config = dict(
    num_hidden_layers=13,
    hidden_size=256,
    n_experts=80,
    experts_per_token=4,
    d_expert=64,
    d_shared_expert=256,
    hidden_act='swiglu',
    moe_layers=[0, 2, 4, 6, 8, 10, 12],
    n_empty_slots=20,
    router_score='softmax',
    normalize_top_k=True,
    routed_scale=2.0,
    balance_loss=0.00482,
    balance_bias=False,
    router_z_loss=0.0001,
    init_std_router=0.0183,
    lr_router=0.000477,
    num_attention_heads=4,
    num_key_value_heads=2,
    head_dim=64,
    vocab_size=4096,
    norm='rmsnorm',
    norm_place='pre',
    norm_eps=1e-05,
    positions='rope',
    rope_theta=10000.0,
    rope_fraction=1.0,
    qk_norm=True,
    attn_scale=0.125,
    tie_word_embeddings=False,
    parallel_block=False,
    init='uniform',
    init_std_qkv=0.0271,
    init_std_o=0.00532,
    init_std_up=0.0271,
    init_std_down=0.00532,
    init_out_by_depth=True,
    optimizer='adam_variant',
    learning_rate=0.00114,
    lr_mult_up=0.691,
    beta1=0.9,
    beta2=0.95,
    lr_head=0.0163,
    max_grad_norm=0.5,
    warmup_steps=384,
    schedule='wsd',
    decay_fraction=0.938,
    decay_shape='sqrt',
    final_lr_fraction=0.1,
    batch_tokens=32768,
    max_seq_len=1024,
    doc_mask=False,
    z_loss=0.0001,
    train_tokens=292200000,
    max_steps=8918,
    dataset='wikipedia_en',
)
Below are experts of layer 8 (counted from 0) of a mixture-of-experts language model. Rows are named router (the router's row for the expert), down (a neuron's output weights, with its number) and show model dimensions 192-223. Each number is 500 + 40 x the weight over its row's rms, rounded and kept within 0 to 999. Numbers have three digits each.
Before each expert's rows: "raises" lists some tokens whose logits its average output raises strongly, later layers aside. This comes from a sample of Wikipedia text that the model never trained on.

# expert 43
raises: "amb", "ar", "imes"
router:523569546437490505514461478500519609536462458499529484481456500519546490508565536500589498559501
down0:455506473421482549504484530441485456474477520592526488535470475456444475475462493568459511494544
down1:484537482540450522504484434462471547570416434462569472532538512543551482536552475497512468560537
down2:609483522516454446465476558533576481513517427467512522486476432559481625493547475525494449521429
down3:464505478527467513481450547571446498479566480503490444440523538523483453487504412499436479549543
down4:449462583504497427550547527565478543525485513424518484470526459481491492475470529505462467537515
down5:485563523514528441499493471460617499482488536495504508526539464483497485514516461479508506500432
down6:486427564534508482508493487535477462481506510503516530474461521544474513458492487436498475538543
down7:508509488463583521494454467450482479441468461483523498526489475401546511492441526522484524542515

# expert 69
raises: "ility", "940", "920", "939"
router:517578516436526512560427535524548520486477463459528502460479420493557488483567544517586492536553
down0:479420512485540466503523474449431421537452509508506474456486563557552496495508551487478538483480
down1:513519523488538488449530544486457532616419494491544553546544481469493515540493458524492506486568
down2:489585488438508471518450504511513487416479547461498496499581546546489493479515442470463469541480
down3:534510454495475443531569540564433519552494432469481453443446502495452496502456572481491528484521
down4:487479499526530546507429459515569489553472489531431535433447511495489535496525398483487409499451
down5:509523432487503510456536513457474536498503510468489577541473458487489510580526537428444427447497
down6:554405537452462629479459509519465545441570585453485548525583448522506497453500458560510441488436
down7:448528462514539524506555544539543511533570553498440492478512547511514486507448407571482482428445

# expert 31
raises: "ances", " of ", " of the "
router:589500475454456501509453527483498495478471407516546533405428451436535510564515464466533512483486
down0:511550483457439402525467502483534497544537495460498550436476495444526538481535595461546488462579
down1:533408503500489503522544432503534423418487553512563505447487550572542535530524477506497496545542
down2:540476569546506494573500469564456520507567532484514483479559499523490518437460547517461477435512
down3:554521554502445458556552598561618489507470411514432533487551445458533473483503458562511507508528
down4:517486492537487547496475525541535507517524489486524571502513472555497482505531472522514488531451
down5:488555478494534506480501516522413597505449462487515449492485473502534461490457549411484442482491
down6:481452476499507488520428476513483452527493538476425466451469472550494478470520539582512523456524
down7:503482488545503484524464487521443444556494479529507556515490492535569427495497526472524564523467

# expert 66
raises: "| ", "| A", "| B"
router:505536564501436488474515511531495539498477485497537449498537501444538539545543532527584511558502
down0:473525476482435484478448549462530440466409560487490471532509547485541497513507489519518526566528
down1:471540455491550512464510552442481455454486503561529477520460509489510545486584425514521549530495
down2:517541487514560497546520499492530463521538448522506553507492551494514537462460485523448437466504
down3:413512488457532412436506506385447516556532483463550478494467464566534558543501553520440530526480
down4:569475389477471510518482533508514522553477481464379534542488473556546426460414476495459500487492
down5:510465509467520486514580501542423479441550543527495453491527528430524571473437472491570518550490
down6:508481429460558502606537487533508544589480484482484490466479506474432497558527470482489497486486
down7:482473479458502578502471497534505490530461505390503429499437531551549434518431449426463573511495

# expert 20
raises: "at", "ato", "ense"
router:476515557470473472514541520517441515518488400513472492439426493464514533469482522444495515492541
down0:538546541481493434556351506519490484452545462459465515497484511489532532536482512472452494521466
down1:446504501485473533431488539475503416499568557613490494505443509503487509547559495526448506525522
down2:461495481494500474555498503531477483538411445453474490521519500438512516482434422442471525474525
down3:562553517445496519515445465561472480464497478440470557486602528505536513431522519483509490549486
down4:543362459476496490526512451500550482503460516517540503462496449526493568573474517504479433516520
down5:512517490490479467479555439480544486488430493447491467524463493509441417536428549506556509482494
down6:501508461479528486453458485602477521436545520567444420468570492518608559427542473465498463537539
down7:458546479539552493535532528485530481472452586506494558531621542545513503508471503453459482491421

# expert 24
raises: "ed by", "ed by the", "ied"
router:596495558476548515511499523562479525506487431432542522493450414524499485562540575482588483540517
down0:481459557484590480498524450488486515469536489574524521542491505524536526435505494489512538460521
down1:524390541506470504505491471498486533484471469498527504546549448498470446456469548461532468470504
down2:510498464408481518536442426449498446519516458511495498534463457545472546552585539476504542516408
down3:540471524533478478509428479572452510529502531445561532561476576463522494488454535488539428497520
down4:528576477530578537546477510448490484614443483560475473507521516550534403533504509518494504496538
down5:519451484502460454517535511569507499509472506505491530563573497512540476516532486477400467489507
down6:558466467521482501463442471486572518520558524539474495469499518448506585527517415522505512505500
down7:534491491483435495522459531495525557546499502418462475464493485481470410458472496534507498432472

# expert 0
raises: "- N", "  -", "==", "- W", "- Website:", "==B"
router:577510551457449465513459554537466464548481467490534456473509433454489577540551524499476464561480
down0:567453501539500436537446564539395507505584471493444502491544453474543572477494448484509470527565
down1:437486466518483410495515534509551491464527565461528461553498548563521497549559555460528456472477
down2:462530489545508545480520518504466442527498515568502470474567541510496487566563488529514547465471
down3:532516515508506388525505518491496486427467513507589525512458564541475422476569495436503476573540
down4:469528517493478556506522488515528467509483527415525460554502434550561538506432435568501559384516
down5:530486644458511507499504545536469503448501437461518525485510528536486517559476499510472498517479
down6:512503569523493468555540513486497438477456452444527490473488523476431515461489586504540548522450
down7:520490485527516481508486515566524584543577517509508495495486509450503547500493464489597465502455

# expert 41
raises: " household", "ag", "ages", "acy", "ear"
router:501493493463465450473513515519519502506428483452543421512502515469532491536617533539546544572488
down0:547525512470576471474555524512419483506445492480444498482577548524474525490557549498588556531528
down1:506448469501469516513468504483544507570506460489536476523569524481543502489573530504485576570499
down2:474561466466573441501535535488489516547483488444536487478507451505524458510475473511402457472524
down3:478487473555518468477492502572407467480518484515440547483444568533519509541497614514524478549460
down4:521487485549544447548444497566483534588540503449553470506483535515443538505541493436439426519473
down5:454549492524525550446576487560511495527531481438511527520494502520447519510510450511556494486553
down6:544497533537462581527503523474459432427562503520412488500518497397474517522489425468518578474547
down7:511479479530462496437481488497560488512382512460515478476440451542527407474586525417459446503532

# expert 30
raises: "adem", "erman", "omen"
router:539537492443481502433467553531518538495464478520493437492499481484517505530538521442526471518548
down0:478484516515568509417503452537490548546535489578496468499546463466418485453512469501512491509490
down1:526480469442506532546556495462490528465499448512531450478512514491459482505545487491528488542555
down2:398513502447541508525515425488498553545484543472491489447513498518474481543547450518455472487453
down3:444507424447519438502486504466469522473594419478544493468499456498535388482508500486464494499516
down4:561532508427469540506553534471485515505503507549595464462449531498521470612480564477557543579489
down5:482458532500476459518497520488439444541487575464454480521470518541534459483519537509468494486449
down6:448476498484540485472485541465403471492470536446588524544444489532466447482520515544564554469424
down7:493430505576536478567519548490546522501525525522489551495510455513625446457506520518516562521537

# expert 33
raises: "pen", "ally", " | −"
router:543560496440512496488430468607538519529498473500461450488429503446540535499600517481562476529517
down0:463436499459508459510513441494556481478531506504529514504537462556522487414513462498477460470479
down1:473537519497543508491557457542488496485630472526516440484493573492523557469495481404482500540554
down2:578542506467546506395596464532579500503564502535483506502541537498535568460596530532490531555420
down3:511543552522542460476453502467474507467539432496517414488439566574470483495487518472511496507577
down4:498536461546555516488527500538480422492489555517430549464472472573434452493413462525527495502484
down5:513489512457453524487533522550415507521516549535507469520497503534511532528499565514446506598461
down6:419427494483505432399448496462466476503497464608499540487475520468500408441547433528500557506438
down7:506474478487530510511559464474585453550560471566504502473473475494465463541461523502524522550438

# expert 62
raises: "ile", "adem", "on", "ural"
router:497522484517502395450475549610511512461511460456524523449549488522564537557534525495581443532527
down0:558477457503488513515489556470494486464470522516423522479515579549519434542620530523445486534515
down1:511523497466519527579486466440489462476491475446462479548514583560492496568495590436509480536525
down2:483442514468460532493528507523467504489512476525456487537524431557498535461527431516484484466519
down3:465518580444497510484532485435480472559501470486515531529511458481490456520506445506471560426487
down4:490521538525464502530543447439454503485526528508514519471574492488418560471554488492482460484495
down5:566469492496486494485527588466510509541472460484477480472473512496535485499458479491461525478579
down6:500533515530500401497513508591468476489451490434442515527578501492503525494504488509496472497499
down7:464508534387476518436556495522511508483320504513490438531466480482509467474479512498510553522485

# expert 21
raises: "own", "un", "ime", "anc", "istance"
router:546531567499501502457420522547510559502487515428615423513462492475522506540508563453558455528485
down0:479454483532488457508487497464572489498515460513532530465550444518537527545449508451472457507447
down1:557480482448459506451482479569520477431470558537541496469498491471480488506468556477537491494479
down2:460442538550500503466519549494504610524530518499554493460512475457501493486536522553456530488542
down3:532571571511488560458471553525487574526480430495467517469506548478517435540458594515530553489511
down4:536471456516515473507509508453591580472531533571514533445490461477510455508526523366481489432457
down5:491498546462436493516551504514562542557505501432506459555538546495548489474482538527528486534487
down6:557534491458533448500516521544506600478513517522504536474518570463499438523465498543558501455503
down7:492528504449556500491576522549528489583421475435403484552470515515492464532492519471526405519544

# expert 27
raises: "- L", "- The", "  -", "- •", "- W", "- I"
router:576575555519453452461485596545531464499463487477538482463499509487549612495512466500521490557515
down0:521516463572452561435520555521455420481504556435535522478443515458477495456521441483466467443510
down1:512514553539536481492462504529537527484502526543485491483395413532524516562435531476540490473402
down2:481465529518517442433515518441463541495501445485509469484454503549463421461469533472497482488549
down3:473464442521553485521485487540493573469557523570417479468502504496492431527476498533480502450513
down4:546506449514588557466505488533482446439524439567421508508491482461466523595544528520482509514504
down5:488542544495449471538497498519480503505453504550510443543529602533589549528449445431519543528541
down6:478494516483451581465472522477527471596506549521484504497497462585460588515600586488481501490491
down7:406449498487495470538473507519517513441494495559463436515503472522552529571505507464540468470468

# expert 19
raises: "===", "He", "After", "Y"
router:512551489464558502451497511554481509496450494446498439469478522435531492528566567470533489521563
down0:485503429460492580543482555485524517569554500515461548479529518463537517503470538478491488503547
down1:494607447381518523536548483504538516466488459505457534420419535521453551489500557461529594524531
down2:524535499513505545486583492553634545458497508486500519587466543475548473561415416498463526526503
down3:495430488509440532544409505439492406537534422514470443529537536449534495460524491465497453522477
down4:545441517521438495571443551513477481425532498493506528474544514492497547440502541473516529524459
down5:501530455484475496497455528480520522473532483532479472547514517504428561535487474505447554500530
down6:527489508528535502400522486518516442519438542503529568525575595536592484537439492552539550498512
down7:556492529485492490497497520559541471527568483459530526509603555555472499522484466449533429462489

# expert 75
raises: "ival", "ip", "ation", "ase", "icle"
router:520590513405478520469472521535555526525489425433493497457504490470503524560528504512541472485521
down0:484370508491504475536527426493465465509522450512545439506572428490574523513520479564495490493489
down1:522482493498482513421535486477528538422518503556542557591493499548519481402515485520450540456509
down2:499460519564536473473443552520511529440499506516580518518501500518517511524540521502483480559481
down3:475491447563499412429538560521475484566389471493510467480493480565467470496529500466530470407539
down4:482458535446481475558505435445552529482533528533474458452499482468568476480531531526460464492469
down5:480453483504526477496428434545550462421456453476515451456508455497536596498477483464556482511507
down6:510570506489504456516517552534540513489416529497508527498423513504526581513502523520477467448557
down7:506478443461433501486556448508443505567475476496489483512440464519476518463482506524464484482571

# expert 65
raises: "| The", "ations.", "ative", "ation and", "ations"
router:479527499398404429548490562587497575493500474490464460506485480458506507493543519530518474526501
down0:477482483479472445561485565486446609502521576532504504503472486479549529431475532548534477489469
down1:548437515537545463556489423466454535439467502508442550484494562502480375403445461445466499482442
down2:407508528424467469470503502519506495473540522503489477534431471531477469581507449536492495506480
down3:476505576457464437494467528484464436473441492548530530519589553527396491552477476514515471499493
down4:407425505518564505535518506478511505492512523437533513458476528495553475514525565515528464504525
down5:488486513520522579456495514542502482557461451574523435507482461482505512428484503465527549518504
down6:524409599488454533521477462532500547556454518439491493477473491464518488430464465461502477508489
down7:561417559517503511572483538475511507545494468555459500555528569507465483475493468438554474544532